{
  "num_hidden_layers": 8,
  "hidden_size": 160,
  "experts_per_token": 2,
  "hidden_act": "gelu",
  "router_score": "softmax",
  "normalize_top_k": false,
  "balance_bias": true,
  "lr_router": 0.000722,
  "num_attention_heads": 10,
  "norm_eps": 1e-06,
  "init": "trunc",
  "init_std_down": 0.0556,
  "learning_rate": 0.011
}
Below are experts of layer 5 (counted from 0) of a mixture-of-experts language model. Rows are named router (the router's row for the expert), down (a neuron's output weights, with its number) and show model dimensions 0-159. Each number is 128 + 32 x the weight over its row's rms, rounded and kept within 0 to 255. Numbers have three digits each.
Before each expert's rows: a language model's description of what the expert responds to. This comes from a sample of Wikipedia text that the model never trained on.

# expert 2
Description: Coordinating conjunctions. Conjunctions and clause links in running prose, mostly and, or, but, commas and semicolons, plus including, although, while, rather.
router:142146086146148140112086095110084090117149056197156094086143108152094149079104110162148149140146128151136130167171159096157114156181091074124150134161147080135155128091081146118109148095126085103122109167125097112151118110103176110136105135137118138126094198074104119104156174170060193130073087177119155130165143096191113133102159050083180140139138193162117130129143158140174195155052147091103110148126117122091103146144132115134149165080166129142167125082107095157156190156126146
down6:136193171099114118170121104140154179109113129111097153092168071094121103149065147145132112118086052095074126105160149105130166164105097097110110130131097182068101120173095144084163145038132082159119145167105144161113145135159190113154125155134115068189160119128151136122117157104121122163173108159121036173166110080135117136145128162111075113180123108156111163089126149123170132111161084164109105116076136064171103151098107125142115122173167149121116119173160040124153128136137151
down7:171101124155129062145110103145093130105110047149137126117163148117155172152123092108127137076100188114165096068146179183114166141089132126180102072181112132105138136111140065126134040137088163156153135123148098087146132130135076048146091126132152145103110125070162160149124077138148125153112093088106142171076128131160154147146160095116130111188139123118166102162114141078094126139132162102139220075090143119082071130138179201160133097105166109114150149096091155120145137095142117
down8:071141145089175159140158164116121099119158106142140121141088097153129119189068140088191079124157120124108086089165160114114142105126149114133137161153085124207137161094089111123128156123114155212091137062088135168193091103111111149068105165183119111140190103160086189168132085169111175126161096175122163158122133080142122096096163129146094123139193152104088169102116121132144161152136100131142113148144123120069079129115096183130114136134131103151095125091092121043142157177086140
down9:116153162136139166123173222155174199082109096087116175115111090071106138083162129120077092154109059163146119114138135144137128153156185136136133144120159051141143165133134101176137124156150137057073145139163168100148129093107151080126140175130107110151152159153105128141115120130148082136130154130057148153111121135145099111086153123148078110112089109074133143117143081113124151115140142048131143146146205063145130190176108140177114096096114123190074167175119144133147104169173144
down10:133104184152085125060121120142125103097087139162123098211139061150141064162080081152141092105215148086149132134077094175106123101141123098128119126136163095117161106148106073148152072154134129114133126122091092139119177131135161115098141155180065117147094115100142181144128127155162112120113197131164137133118144146192151165110128136136183115136155088089106192135119126077152118102124160171130108129050185073088141158164150109120158073139144161061164140182167125116104111117168123
down11:140099145093133108155201128121136140097129108107105123160094077130130137187089065169059100124092116144123110117130115091141155145144056177159157149175078128122110164151123120109201130135140055160138117120108085046153164106135107154071167149138171154126192153131105075192121158099128109150072127112046148082114123122129149132088121057173126154101139198143121124145100102163106118114155147097141063141099082141134095159107122119146185145120100122087145125102150078108093102137069132
down12:169105198159066139126079161103133142159219105046121080117112081111149120198096094155132091149201151140095129090085103206163172112112181152175175134126139125139131135103157110104169112175122119218116159120126152132136125126100125135137165152109107109113127091130147113116194139131140074106065149166133108122084090115124152145088097161105159166130078107119172152097157117092112166105120153135114141128104109109138104161183162154136156119127127161095176054151173103079134127143143160
down13:104186118080177198123107132134079105114099132057096179182149129095201154126078121119151145146162168103119143159147106098146101114131124159153139127118179110101144097119121113132147133188088100046140111138127148095081173145132140136110198120153141121059126096155122078142148160151129151158087134155054140084136134054122075125134131150100146155164145138180142148133120079147099084117165068124113107129133090142160111114096148129033181212126159145139152135078159143173121121142097138
down14:118154183134097137166139170154201098122075107132168102126195163119102160173112097144122152129135128155106146131103105140168050184129121152133095091110175160106151165134151175150129193083105166112190103095122079103069103085157181131150161088147160159101170222136112124101129124094144138171089141172112080114100165137091111112183111139103078151132156145167127112134133135162126098163131126141115152097124108131146111144117136188055145116162107148157109161092099088041160075160119108
down15:131132149136095137099127177115129141146126144172081141075138151116053093109128128155141150174148118150090142202119074179096121118151116091068145104150072151100101120146158109087089111135149173126108195155184124114160078148091109108082178141105173117149137183112116135198109104157119119105108104067153062141113110162069093115109128113125108112076077113109130154110115042106128144081126133163157120113168112157075109133127133075191102123167133106149123157103208147066141167181101131
down16:170099140190113124152098054150147143114185141159175139125162121132119100110115138105164106137154184159151141138088179129118080139163149163168116170114098156095117113115175158113144144150121144130045164177098122124133133131176157177117078164096139104164137085126110169148123116111106152113166166194196164138144173129090100202123096080132136161105080137110115144123116058148132129169071070142075055138146094131143154050164134183103128071186135148132173087108133100133132132105136153
down17:162088105164064059186161138092113119149092109154116109085100141126168133103076145076131125166135140132137134208137156111109137138102126185082159144083126140098154088093144142153133101122086049128133127132105124123144109174100138082087166156100208112170096077140101133154120210153145104095112153161091190110136128160159118093091120189093106113164128116083105136106150168121137060098143124117136138092092118092144129123132074168132172152095091171121154038084097165083118121137144150
down18:129166139082136042086086128168116139153124137077117168164077171111141120081130098107126145105149113147107134135187117092143126138093171114032164158117081158136166140131127174136063135112136113171181127065092117146151161097107112097120100118181112130130067064080136154164127146117090111108063084134170158137125146134175175115108119071136152108076073140147117170099112117128096148139168137087200170069087093187117173156111097122141135128162090182098116163144128134117105112143150094
down19:123143096152108172092094146158095143117114102198155154131127119101127143125066146120162151035077097097177122142139118110127076139137067217171159125127161113199091120119110178121133145157076166150155117096120136172116120170100096140095137122123114142155112179099179127133155119113118119121201110107084108218105164155111135153094163117156086150098143192157124118121188156080149125132084123156135163145178095125142148160166135165148124093113124084098169090069112131106180133086079081
down20:124155137127165084126092120149163118109079154116100198167128115165127093134121142144091120101098185164145140062061133121114110141104131157105096138105052117156066138157157130132107131177147104135180116134129111090087124115135186127108109129127172162086162047171092051111128075064133092080157098130118121165157092134133150127144111110188061154108145159158145142140140083159106163126161083175158134067073180152076091134091111136138113075145130095066140112091148164146169148172137126
down21:081131139118183094145129092091095133153101152135110131169185102168121107146128149108103122144134181152106154139106145141125111206064121131123112155149124089151104075163144152174136139180098091214109081114221173107137145096122142143109112117181099114156166105114118134084132068091104113121143150114057119110156095147093143134158096127082016117068145059102178125144162139104111131142106159120149119155078096188122101127037145111149103111148121098141147103112086146131118152123171137
down22:142160180177110094170136077123074112104156138126135081157129223122133137184113149096141113133101160095151154130151112118099096115120082120172133100120094120136140050130146174064124113217115125159069103144135084192160100127125112064115173095136132183136136116096128090111062074156162167204186137123157118089167162146106126120145084129194149070081142162168076117107098138091171127153111132114136129088082115139159158130138111122095159140124123073107139100154157134115119138143076138
down23:076165119116206087150136117112185131133144092089161113180150082094173135103131182122120144081122092156071152114153107157151102184124180086124083124067158128109165172110123162120117145168094112138132073108144088152105181111128098099062109136140140086185141192121143103143116165086134166137105106144167092096132122173164125127125135160126138078099108068155137186076127114102132068070136145128093137128129093110127107096136149222121132034092123165120121119121107127196146131096139103
down24:139100121104142125095141119084101201083087094127065163137073169083124148111133156138087119134113138083102183078161118082092079114134108158146122136155146123110124120163163103091166115122108143218101131190064161137063178157132115112106129115149143117138086090129140168112131103134141162137106099144101144097132067185093137068102065144117140117139117136153090096073207146106147093100144154142129149092066163138096104152066070096117198156108135142140102138140109114090130117138067067
down25:195169158107171171117135080122135180183192086117155121067178065099097149142155111102131167113168115159125138149111180097143119125081070178076132163117174150101119169152127157101145122117161127109110113155154092122104149155113141063105142122176101087078094105185172103125172152101131100115131125130117124095128154126118136118113152150087109194071089173126139093102128105128085090103112062103134202164089183121145134162174213136164108104103102125126125155121107145176080104111132174
down26:111146082143102137147135129119134096080149123124148203126114121162067177155125093114130165105125121119150135059126091123082089133049154114158124076169151125161153143119146075106116188140137091113191144114046125161132206167140190156179137107162179154138055102134103107145116134160175189148136144130105133139139214138130059136112120120169141072098165141098120137124163140117104113082115151176119150138117090148127138148104142129125085091079138144117190155072120117137164061095101095
down27:177189138103168069118162127127117100089118124100083149150111071148159184134124187099183079131120134163155130158123133138173153072136115162152147129108161154150143140110119190169133146075169134147137074185127151172084112144132165099123088174136217108070068140152112102203097134148090095180112160126153090080129082074079136159149110090134143144176109114137146129097138147127175103195175090123126170183163120162081079135154118117131070120149136175121103121139123155146164144133118142
down28:159148137136185125148091084130101134080146163114114146092118098124103159149161113126091088179154134130152082216138191093126083119111152165142084094087105152165156165137100144148057058126115077089143114131118104109183097106113141138103186095093166112085081126109148163097146128108111160126149106153119158074167134121157122192197129085121174139153097078130134102172091097177147131112165075161122142115131097111125130116148133185131165152084129182137085155125166168142150151181120038
down29:105138126132180166160155163126169034113127161153154135049112131070206174125133132093100131062140134074139096114194126114133147081164132117136147102171108150100129119044124093132114147102139135112092164132145233101197153141136126103133147151124141128159096165163131087120190072144133147124101108113102121165183070127090158100129090143137160093124166135126105158156105111118110174144088125113145133075185126127146135139170181101128086115079116135185104135119085106132153110078095154
down30:138150145145120107121099073049117160130114189133080116147104065131091133170105204140108144144125110150165145114105163142183190133091156104120160188146032074124150106110105149162107126150137103202059098178106129056131150153157125145144080166098086117131090186133179128115139114095097162081119165139136125111163140178120096130129101050144126163095129112213121095130167089119127156124163148123140133128119120152150157146161122130098097101103178129149109132137093136074087115184143156
down31:178168068112119071150137144088113135132122141114138124097194097140104127110090114108117115171129185068123159094143203162123097121140103132107060179129097144152160141105182150088109113160140143075108103072142076144104140173151152098096102126150093086124096151139124107110100128149132151152107112175142148146138122196129174118126129108086141100130155090101093154071163099163145145117157177135065144160139188150065119147142150100171138127150080118092097132146085079255138139174138135
down32:137128118153156151116131117144159118145161149136114057119123159126120127131088109090097157144109211139136154090156179148107152120195125132072154122121155105117167167099142167137131136180182171074137143112151105145115141239124129168157154099104116122127012146132096158095119088133100119120174103093089119127116094062084139146124082124133063144122122063083156088118103097077107159048173081159127173064114110124179091098147114123128167137123148158160092149114098145154132136161107132
down33:123116112146128143175137136133073093072135093161085118090123128102116052109160160158127111159150151113139186105164157142123138208171121136091185098173060153168179102075118165124140163137103078085111098141088096184149131116088127153117130155145162109195186132143107136124163149158147174167104103125120216110128094140177172123071113104118171127105078136078085124059103101100185147129094151135127093092088087108156128167108092157163142156177145130107082148114156145178136103133124130
down34:087060133103167109153145080134103118090163086129131102219164111116106123182134125123125144153136099156139134113113137099129140121102085150181155186190151149123149122229117128158176153106092106111130149084082103129157134082138135183124100142119107171086130125109096126183133056158119115114144078150135133162184163095121166188104109152166054115083126170105120094105169099122103121136137161160095102162098108075099086071132163168072163147126101133108154184144158170184135094124116153
down35:099075086137054128140164108155077118112127149140175131116115118134162161123192099124140083109121145125155151122083109114159132116140096131122117164143137149150150133128168108094039090123084148004163116167105132189087164086181145182106165128173124146074057126134165113123141143151172151130137173108179119165108089132059076133144120143069186132127126118127086058178154112140120140130145085126101077107094144095106121096087147128124163117130131146141174129082097157099124111088152166
down36:092145138117139114144099161083123105123123128047185137106107126153115073105134072095107108136160111166132099055090160092150169080085182089131078151138157095088074128087121098145150071144142126115107071118203112100149134132101131036164092112111168122122116156150090158163110153126131104101080085156131076121074123079102145119148140071097139167129136133130166120124157145205113138160115135148142169153085182116129089134132134105174117158128104155171112101153098048108075123164099077
down37:147103081183146035102170190098106134178148165109103129164194099121144098115122139165141153160179147053101134129171155053147124174143125137106153133119142077147082176128161168151154158163134121127140164152126105122178125158132111100071181114129135148154102075115190116128167152152107143134153116147115152180089140110157083161165127079076173132109080181177087143149117122104142139177116141156143126134151063155122144121123155116104173124160085066062155104112056120141122108096140097
down38:162092121069120134133120129114129149150158102120089123157120167118110140133136071144118181162120185187163114142156159101129190163129151105145139211083130155139144146110168143143164187083134184076178148114103072088123152162112158086142212104137083127140129159143125090081149071148212109068119102075098087174123117151120160166179188087139154086068103103080141141156110116172093082149141118164099119141094164136162133089148128082195121107100114105156141117115133132115135122127162160
down39:069149149136097131129161158110112173087142135203087116126084173093157129190106138139102164152122137141165123135165169088144203157132141145145159160098144129213122084169055143193093126138142150041147147119121088109141098095131124119091173095125121102184140111104106172196160112141139106132144128147161169139137182135124152205116142120141123106097105126152161129126113145178087128071156171100126140114176039148110102127086115116147137129124097112169102119184138095152150077199122148
down40:158099104146122136150169127070086144155117135123105137171128088094135088111168153122132156146137197097129141117181193162100145082136171123103126155044134160119138204139136112150163098147144097087151122059153160102151091134133167170105162162203146164153145073133120169132101152176133095200154162127089164122116113138129183147097143168111079121114146174129144152175118063103153134165107109121128126183161120167092095148093169107125055144133139152131082152154137141101059093199097103
down41:119134111122123127101116189131094125078114098202080130092127108114102139157168177137079183150093082131111132083195083129155112134161085129162114171068086133099101144165144126163089141064154171132144121115034079123161104093179141182069104134093098119193117127107061183092134092137149119118090118148124074101103127094101109129140124142115129165142153078117134162121163148101107124105147176179157153140105119184091105118145128156130162108115167124140096067147144052160136063105137117
down42:162155149148132149134170160097112115156123139116109080096111121102127144133116108129148173132121098108114154126160100133135108126096137149135155117138144154053137125098095121149184130070142147131101141154135136063151121181120162139112150126114188174084132158139136173158058084162086168110117124158148070058105133101075170103103113136107104052061058107127142227096161115116142130083134121098143105084103080153145163101137138156166118153108186067138087133156139204168100163051124078
down43:150093126098097145069169095117165177176138071157108073136121118129116122104106132133107100103169104114147211125157183135089092140118145198157084140141117191146140129090120105144070121123110146137101108082110163114088148113146169131151112105194151154112152150059101128085164144111085103130071167144159118111169129141090110111120132128142088179168130112134187119114078082146127191107022156150093119146133151124093175205102151143095115155122122198107124130088135125097122094130197105
down44:165137168188157145144106153075071117095100072099134190131123097151143157093149150089126123144150126120148100107129181155139157102090156098122128125120117189145137126144165148129123077188135117255104120145061114157125135114168120189144153110100124127094146099102086144112126109188152140122153129179142108149091096065074160103159093107140119115127111103148176109130166078131117144126125134077064179102135167147067167074151123088165107086076144153119147170093120160066130150119178142
down45:154109077116139077160122171096156118140163110138105159099141118114166119102069110093118178060164073168120151177124155128148080171151123164172179090089129140121126127168102056058139139100127113177181116106173138169164133087190125120148128156138083127143129162132120081103164154128138165055175126118096095065121089078114109144143120154132143074160132112169112204093145151156142097167128103115182153088127117144148153132075096126171141103126123134179130194103147164061158105139101165
down46:139168176153120140095080096142114158088156122137085208114147119229127081142164131113097165143140129131139142066122127135148145120158116099053135099142093130115172141109129153109138080071107093172114115150118159140087125086136167094102093102137110104151133169134091163035207131155126118194107166165089136126145159146111182161097139141120145188167167086161118117137144107132165140177074138123137138086074117069137137151084066152079170084110104093117087154132131102098145126156111090
down47:133163070100090113136185143085181106120150081160061101121163161082166165190147151097161142133096116101125171137122146159145045146161107050094103077126111168145129151109148160134115152147115136102161104142090182161137164092182134163112104162127187203126130071109119122124180104120161115095087116125133103141136141118133176186118090082149130119169107154102076101201159125124146127127119120189114158169199124156115177138133145163136137172124115111120205082124132119101088151115085128
down48:151095116129131173115167133185118085069139117097062180141127154134099134115128143107120109123106135145118157177184144078087081172075112169114131062091138142137208100132181113144174121176127099165159128120102120122135100124059142102121100129170101125088163187126150144166154081187111173132124093159151099076113130153112063228109077121122136157107149135128161092117154110143129106130136153165107175090078182080127145132153133140158152068124140147127133056105109147202089142129152121
down49:108121168089153086145137101131070104147150179115056091135114101117124116128160132139175123100158121186224156127116116153149138187159057070116135161181149079039124127101126104157132123119112186076146118142120121154114192141149082119157174128114196207147138125103124073074067153136080109155121133137122115120092152095174168139122111127115081164114101170139118128093115109120130180053156157061177101105100111135139140134127105142145095118140114099069129090116175142148149131133117148
down50:153140095102175143103133150129148106109054110075171086166128153144156131145176171106118056155113142086108144083091108117095096102122204153036120082150075108093175106154146146069071090125096099049116133163097125132078136159078176098134141120148139112144174114085165113098167076142121140086097134143129139117158129183148097142162143094110155135143120156100049128142158098123140106102135151097126111142100145124175078109124086134137112064153141103052109109112182128165138179121138106
down51:106136137154118106092156156177139158105147089129130111127110114133187138097098126136130104142125168169196099117157148114109124172115175139107102079153152131157119143128148071150102071135090106076170134130119061161227073131112160091145128108145113148160120149126154184167077171155103146067086155129149126141157137098157125154151103112122105158075161141096137135164101237112072104110130138070143186150094052134145098097097179112082136157131104099157142095103113127058129133056118121
down52:139152139121157124091076157186128121140115118105116183180153125058122139083098116090124172138175147138107099057093152129119128168124163149091127126053159101155188179060135129147110119132150129113135157103080155171160081138072136077080152116125126109141143130097098147118150114142100105130127160082099095153130173017088138128100120107134153170053088079084203134138086115082175101157131156174141136074119147189164133109089109104167089093154144147139151104129144081124137129146130140
down53:157151163129103149090104088166137097189189139125153176128112204116077108095167150123120153126147148126109172074133077137098063132106092100162125125071138156150114155148123126070143127172117101195124119181115135166097197178153132143148194115144189057158124153132156119049085119142138091104140112117146173073111071117152097131117139096105129146147125141122175129149135094105145079171089078057151128066159159162126098124110100196136113099145087127154122116127110132062157121143118133
down54:139136149142128105113166064084200117150185077206097083106103102109117146088145143148194138156120162117134152147192181172099120118114102104153139182117109176145126134109041116104137143091163137096147155083152116169125134104078152128104121106138148104092163096156101154138059142141073146098102124148158106134193137137065116142084148110164135117166105141151167105090156134070121055130101145089076108141100090152157139126200106149185118119071154121138128176110110161080070134126124123
down55:091152177149174132114111122089177093108181155108148124134120129160149134146130133063128131093079171153203057065105110143135122123163073160175127123147137103141130104111089127155126129125069129196122178059136146096096158098126149125121134081077188090141123121119128142083126196129147151087151165162117074083103158129152111120106181140141104112130154078120078114103123154144131149096150083133129089125157171149183053145152129150167074144172206074178148107138098144120145116181087108
down56:171110104107126183106154158124121126144092073162126141166133104147078168138188072159127158133109097196132096102164200095179125134077146147106086125128113161134136128115128100088136119098143146068156085160116134181146178110130155151167073147127116152132147089135167114148064137103117109090094045057179124165175091128135136168079154098158155132174086162144141089150124149075123112141122102167124114113139102117140147160185135160171155191148169143047111106151115098139144077087110181
down57:107126149137169104147171129109152126157177125136094155156147136112105103130207175167158159091159110111104114097139159144100146139125136167109044122122112113107064107183092095100127174168096135166114127119119160170141081137177157166116050170134116139099189063064121088124108096197134154105135129148169121107110145143149120098160150211162108067135148175175117188143125108163132112128159096148091140079171175091148147088138157093112085109120114130089135151109200168178122097096112158
down58:143089172097086050156161166114129100112146182144096132169172130149073086096186109078091107123188102101152106107101135136150107112123131165088087173126127133072042081116099142109122155133183131240102126153143122120086101156150151119167043154125190116168176102152172138126156145145154148138128079133175129152128120151154142104137189152191160121092129147154114126149112099146160129139168103110096144120071157126127093116135127140120148116165113163130160145136160082066111093159129185
down59:130091089171066148094119110188106107120116137155145135108121163138163164129169094112062170184082167161124142083117103102106148200137101107090151110111091112145166145156110124117208110093088137155121172101144083157099143124142107201170125146138146096132164114118069165110172134158125111174191145094131156113094110149113125104162187123092159105199114111170076130105115147071145172105141130072088102162150101099144129090149148095047100118134134151105092164123090092100089177113176169
down60:114205215153122169123110078151099084107130152060117122118168169116067143156158191114136051174105187115122109148112179104125097157048165108113113104095088135091107084110130159145095117088137059135106095081144124129048178131142138148114142124144153164125149139099160120167088169149118075095161128149167140144158111140098095100158101150095114153094155127164100123106142133147117115163111100100102150092169086128075105114184162122145116135129190159158129121068135152101097076117130177
down61:105138110119127143125063086130079147127121083145188152154143172132161103169158123147170139147136169115071186145115136147155123123126121177132116086110125150059128107116119145157114078156130146154135161135166166132148185151051126151092110182100194134196137130075128165151142140146162151124166118151114194122150093121089101142084097140147159081166205126104086149102106112112054158165205142116175169079115091158146165096160112160102074127121171186139110143086110137086163127107115078
down62:157154117117151148102122141129149171172124169104220136078099206110147114142114172112167151178133127108126129072067115190149132132088132137101148135107161167098129120100128100070126159145061126098131158145118148195157103117159143145119139134127166111123090110126175134154132138109166127108178105115137076059095116107087132111100115100115124137153169237156127174121085165132152118182133154120134103136220160174127130165108139169101111135134177150145152050161102098074122187087132155
down63:105116158180147188117124106134127047171155090149105110151093107141170114150086127109120159137089149167084142159089101096148129180145135142172115113141152098175190173035118144079147104097163148044114095116117101146099193125155139148132107122123136145136107181117129118125108134118146133118174170087168120077123170129075162155091136165126153184148099123149099128132192150137094141124148190150134169104168075112114161156101144164133097176113125157104176098142132101239092114157165144
down64:151153142192164138128121127062195146161146101119141173117133147126115131151189068083134161133158172097188155185133149108155091098083083150142101130124147100143129176146112132102171094114131118135155141191166130155143137101128136115148218183092098119110156124186115124069095098061135147151132135155108101147143073093117082185115109112165072104147107143127090117077139210151099130149101147102148083113156125149044103100094096123092173111121186075148110100115095131156184124129138111
down65:125128099113162145074120144121099147122130183180123172143124133142114148124147166117128109154075147094133094151083115163116156109127183084142150166159161119120170151159153118138122107148176109082124159221150117131113084102157165144138146162118138151133048081129183174087159142090085152147129149161108117157137158071148118114169099188124187103160109125087099039183139167159119147166124158122070112183083133110046115032161103126168125114117112114129123142087198141152120118139161130
down66:152147210105095172181141150142175147103122146115153099148108125127119114110151157193117103144136084168153135110156112090139129061119161112130100100170109174139123113074132130166151138115165121154103139100098200080073119098118184135137163195181149119078154112106124088114090095168139114080135045182129144179152140140106110136055136108108157114127119166150071098096130136098152103102156191077100122053103103076111101141120169074114107142145130201125130139107078171159150120118118080
down67:172157060102117126156135199134144150130141089123126138099132180099183130124108127139130105102091127102138129205152131124138197138123177065145148135113107140140089102113169058103095124123094163069141119115070098152126137111082122134126129116133142143118115121144147077130108150182160151144155102168156153101018192062128072157132139132130134103109155138090070154145030130122124152176164103099141115077122081120138135094084134138152127153125113131078126090110110184118153187148107210
down68:131126180109100137171185128160127105163104121102120073151120095160116163141115073092164090091173166101140175076084107127113107102193139122038136121119116095143188205149125142146139171099164078104132089112120096123200143165141135101096113162131113145173070114111163113080148127082133151096083171108123181158132101173118102135136107149158086114125133214165176128123105092119118118092139132125086164100142097140178142200099083164107152047125122140091146130143098155150170144153159109
down69:104096195141049142172131135153136119156140072172149092144111112120135128117095120173131175139106130126093089091127115110139136089105122114161163132163109137073112105143155092217153070165131148098106130139149114167128099100107106120162174111108146125102111144163104126120108130120150071114130099141120153098177122108146181172122090104179056144092108150108116124082138131121185182080126140149186150208076146074127135222110142146161122129113124099152144144167092078151069061097198094
down70:180110107160096116117156092120067131155148118086094069125107078122151181141140134147166183091147103151129025163119126181137142136102114130152124135147154107148139177206095115117110086166150097171136076100060090112156076110130109099148119100157091166074109065167154130165085181157094130139103150116124181136111163097096169106113119166144034156123119135138159159093131113107098108144129130129170170184093146131124070093154155134138092145118146185145155102152132095113108094193163125
down71:143150123172174106175136133137126098160122116183140162167184168170094137099128067126146131158140132086153137137110105138095184094056091113165101152171128154172171192136084084114121092133160151187100095137103094106086084137130155121195090189113038091116141068162111165138091143128141189114110145088076118146170082128162113139151122143111162158153121098076137165068148153112132125130098152103136099141183092131122098095135177176092182158142143119143100158098089116169148158125084151
down72:137128089117098173171102153111136183160168147159113094138111211116161151090147122180073144121110102167175110147140147153144156102146107160078119170152160114102111076143092116099128160106096120147157155098096113128177120061164094095107126167177109128117130100122139102181122095163126166090062120072144111118117156152166105181105123125157159142112087108195126082103084099119080187196140133082127126095136111111160190159144116194135107093171113077063131149089081154096112182085109144
down73:101151130130110121159147163081174098161073104112124081132090138104097127133162066099148148121155185128166125177170101146136097124126108108154051110143159086120114193154105090132147069078132134165153120187116177190103109129131093110176215176077089108118148105152142070096128122130067119105112150083113134108132121105109132151102123157171153107179114142115135160130121198138137113198107166104105108111150108189071120132115137069083098157104133115087117103100100085211114094115153159
down74:072120096167080090071132159174101099056099132102158125093118197204124134150149110197114156103069133113165090107115100134113104189133107125162128084085125142139157153128152112134071120128158141057125115161119120158136165097081088189134133139116207107118154172120168157156123088143127138122116183114169165174137181098155126117107119098157163163147121107123162092197108115129135101119144143114097126118184095094182193116132139181069158142080168137166152117107153177126153092120097132
down75:083144115140123158113123143142102095125107175135101089115073108064213093111159155139118157114206149121122130144091128170134092169131093163143112095191082153159187182080054104098106147068129126131082116145111130136113164124142079131065076143113081123123140110069184123134101156156071115154168104130140154133136119223116145134112182170102151158172141179122135148117092131065145111165168102126106109095126173105067135111151181131126181111159143151100137171139093116089153144098131145
down76:142100186140108121133171090139110124178106104102123144092089175101126119143171087143106122139099045113133118128151122085107143131165085197166132212076184142110146160160136153102091144111172133130106155179121112077160120146124092193109147137156131181138133090087079100156115148143146134114076134152107121090153080183101150111146103122112092154086088111116105159158140162120090154118101131145099119101153152150176139098165177087112088115141157092170140156112138208171094072027142074
down77:124110128129118163150113124140116148140145168102142140167157111158119101138142111065136149142155191215131152135140130118149140133115194033112196172145155096098150114076096132203166117153136137170104084129160089152160084083118159075151068109171064126172097128157094156101130129153170139077153156168101113088133142110137135129188142169131154127132119107161176181109109146105187144150054146113167142173082128180110113110095118111130103148147109172139174144113082140177115194148156093
down78:167164160123108095142141120162175106158103129143134120158208102141167066161128129108102138156130132118142130143169136135103125137104125150160069110114153084123141135186171104130135067116090100086085124129121114122089090166153109129080128127123058019068141156129120088110123148153195123149106142122170102156135178112081132085072149145090096188136131152138185172135135132123063127174171164100190051101134166105169107151144058144126140125139120110131117132103193106099175181155118149
down79:095091140103097167144192100110137143118131112173100108144153137122103154114124045108121091157116122193131147138135107096167127111079155143109124163172116082154173133121210096126147084064173088136134109159112108147132157080091132075065125075140178138140142122112184149125138091102126080133182198143175182091159120120146148138159117130084076120169103138109189119134120110071130130159082136145097089131168142126108148166091125060131135145121177138129175128117139186208169153135063102
down80:066123131118126131168087160125119130188116155078062143109095155096067115129099104111062108152134156080082138083110123143100070082134184119110129194103121092070062099093151149144161099130179106141139105155154159159089181087109112125159127076158115192118123132088073123196071137125141111039122068148149083138123118139134154115139119096121133175132152137105095130129202117136139136162114113104159134157128126147072169104164147123178160195163121141109139129118103164078125070117128126
down81:158094171055146106117110116167175136119124111156117142179138122129144098170116121140205177105138149101177075104141096165157133107130071120163093134100143126129087128170101094091129125095118154159113183140064093105179131147143126129130148100067078065155182118102087183092184124135080087121181182187094200125133111173125163168095114142138097160156128160116178133113113163133121092113131195147114129153161084129126168112061099149151093153126173168150062138133095163095092117125125147
down82:156147165118129124153076095101140115192169154140141084192150146173158110071198178115189100143124096168119124123198123152106213145120070209144131109128130162152091138114190120128111123167104202117154146165154154146114148135141094143098142105161130173090131158126131126094147148137101104073166076163119157152147101094065094113140125181160176054111145123194143081179121186146138130121165084130148082108155125111114097136112098091109118117175142097136125142111160126077117126104129087
down83:050133078088055140075116104103115152080105154136115103080194037134112156095096156096171121134111102118112132150127131076110138149112087133124136129095142087128034153162154119150202125122135152085156155045073097123100063117077137149106119137110070104111119134138125134164138116127154129115075130148089113144116135101115123101108116044109118152136115167131176135120094103127147169116153134107076163135187080099125094116131130117122090112122157101119108171065066158105164150157101073
down84:108124101166117127109143070128136153066112135132161186148118108118124052111123112157162135121066125094061118169068150119110129149079097085157158169157143136087139149167125123169122075124137166130160100074180198192115053207087087141117124207124163128141104118129129119142098150110138175164061153109141154139181120097182131111108078146116123094126129151149120109152095154179128160170150124119099128127165195158060142105111120090113161190173094137150127108160144158123129114142125083
down85:121128096143108112096120086121164208122153101110082147123158150129100147163165109122107100117129119098089105066144235132112134166190151128115103189118183117101170108100132093176155123123072084063143092161135084021188124147150109082135100124136069143149106167144152128133142104123070135095126108209133156145095173114120174167132129168146127101142127118165140092154164091164071170107133135092077126152077092086132127139145179139143176114130116104124086100129094149092127155136122113
down86:096091161108131068111135091118089107101171109153135176069156122053059128150082086166178156163094140076141100115165132150136074065150096124173171088120152083147123086115102196139127135150147137035090143093086108145100121136106127136134156120123148164135172140147118111155169083116102155150122134096158115172132133149121116151112115154148070163104129152076158100118119088049084102101113145157100159107119126165135141135075131122123180146193057141176105128200133091137077160119123131
down87:086133107101091170095124134123088116151140137150147170138106140092130111086134134175151133137106155176173167193120094199148113150095133052147096153154145132210071155113158135133100103218123127126094139058116122228134102060118153116094097120100116151071115126134192159106170134155164144128119131123148120075129162095109135178127207108113139120120153082162158067126133175107137157178152137151167113126114067139143082146121146148121160152094114140095117176133140171117161133140155187
down88:155179146139171137191129062115121115145161143143144100130125164121113199127192140091125122173101117153098146191085147123133106143136084079167110096212116142156098066120115157176114168172080162102114160166100170106097135183034124100111146090154146115114182126105102171110123139145081151082151146081105108133174171118142116106082108155065058152147093134138101154109132073149151099141185123089184067085143136113180127131147170123119120132100099111143114115117128110124125158140090082
down89:180119084169174096154150109142139098123115087170162083122113126154155211154107109077094127120100209140157090120076160107124173088191075189106152061097139145029091136114096163124104161118114100078134165134144135147130097105067084124188167145155145132125178163139128099122196138122109087107124136141123169129147145093118142176176118100129155084167206145103106120135118173139085165088136083100102079135122129166130099131142125141109093195141116096154153153114143099143118097144141129
down90:122110102102165118124068120141117171093181100121127138136164111128160135127107157127126143128157121110132087157094100129052183125138138128109115095068155118159128137119141148147099068127164169170092118124080167231094100187142064118122157116119127138109193089145151094092113115094118080176145141179139180160131132133123155062088127133109138135072165084121095073175113103066107150100134178137069103175065162134111175089089111118167152139122114152190112141160150176101105082170098152
down91:145167110139101140193123108144143148146139164073063157141120113135161138124106113110168157117139161121127107140142126131135136146088126161159092152109163112183116120123128156116096112118075112109125132056168139132145142088109087233143135039149088177063143164135110194178130165120192152097111150169086157142145137164162099176174099120159082129077133075111082116141129164129070120112142101076176139077151161146106183152135159108162117118150145093114094088163041117147134081121083130
down92:108136141152060109084095136142151127105117099048176078220083141125130094128145107085127070099083135126115111131090121167170110170159096126115158119136101099205183106078139074125153048141152085080180121163092196127106166178102132168156129149176139116124124154072128081188105146115123137086121127133115120084127157125153108152137090131136121119136131123123127135121075137138090144135045163110153075133115074112186101135128053151078125146107170120091134103119105149105158130100156146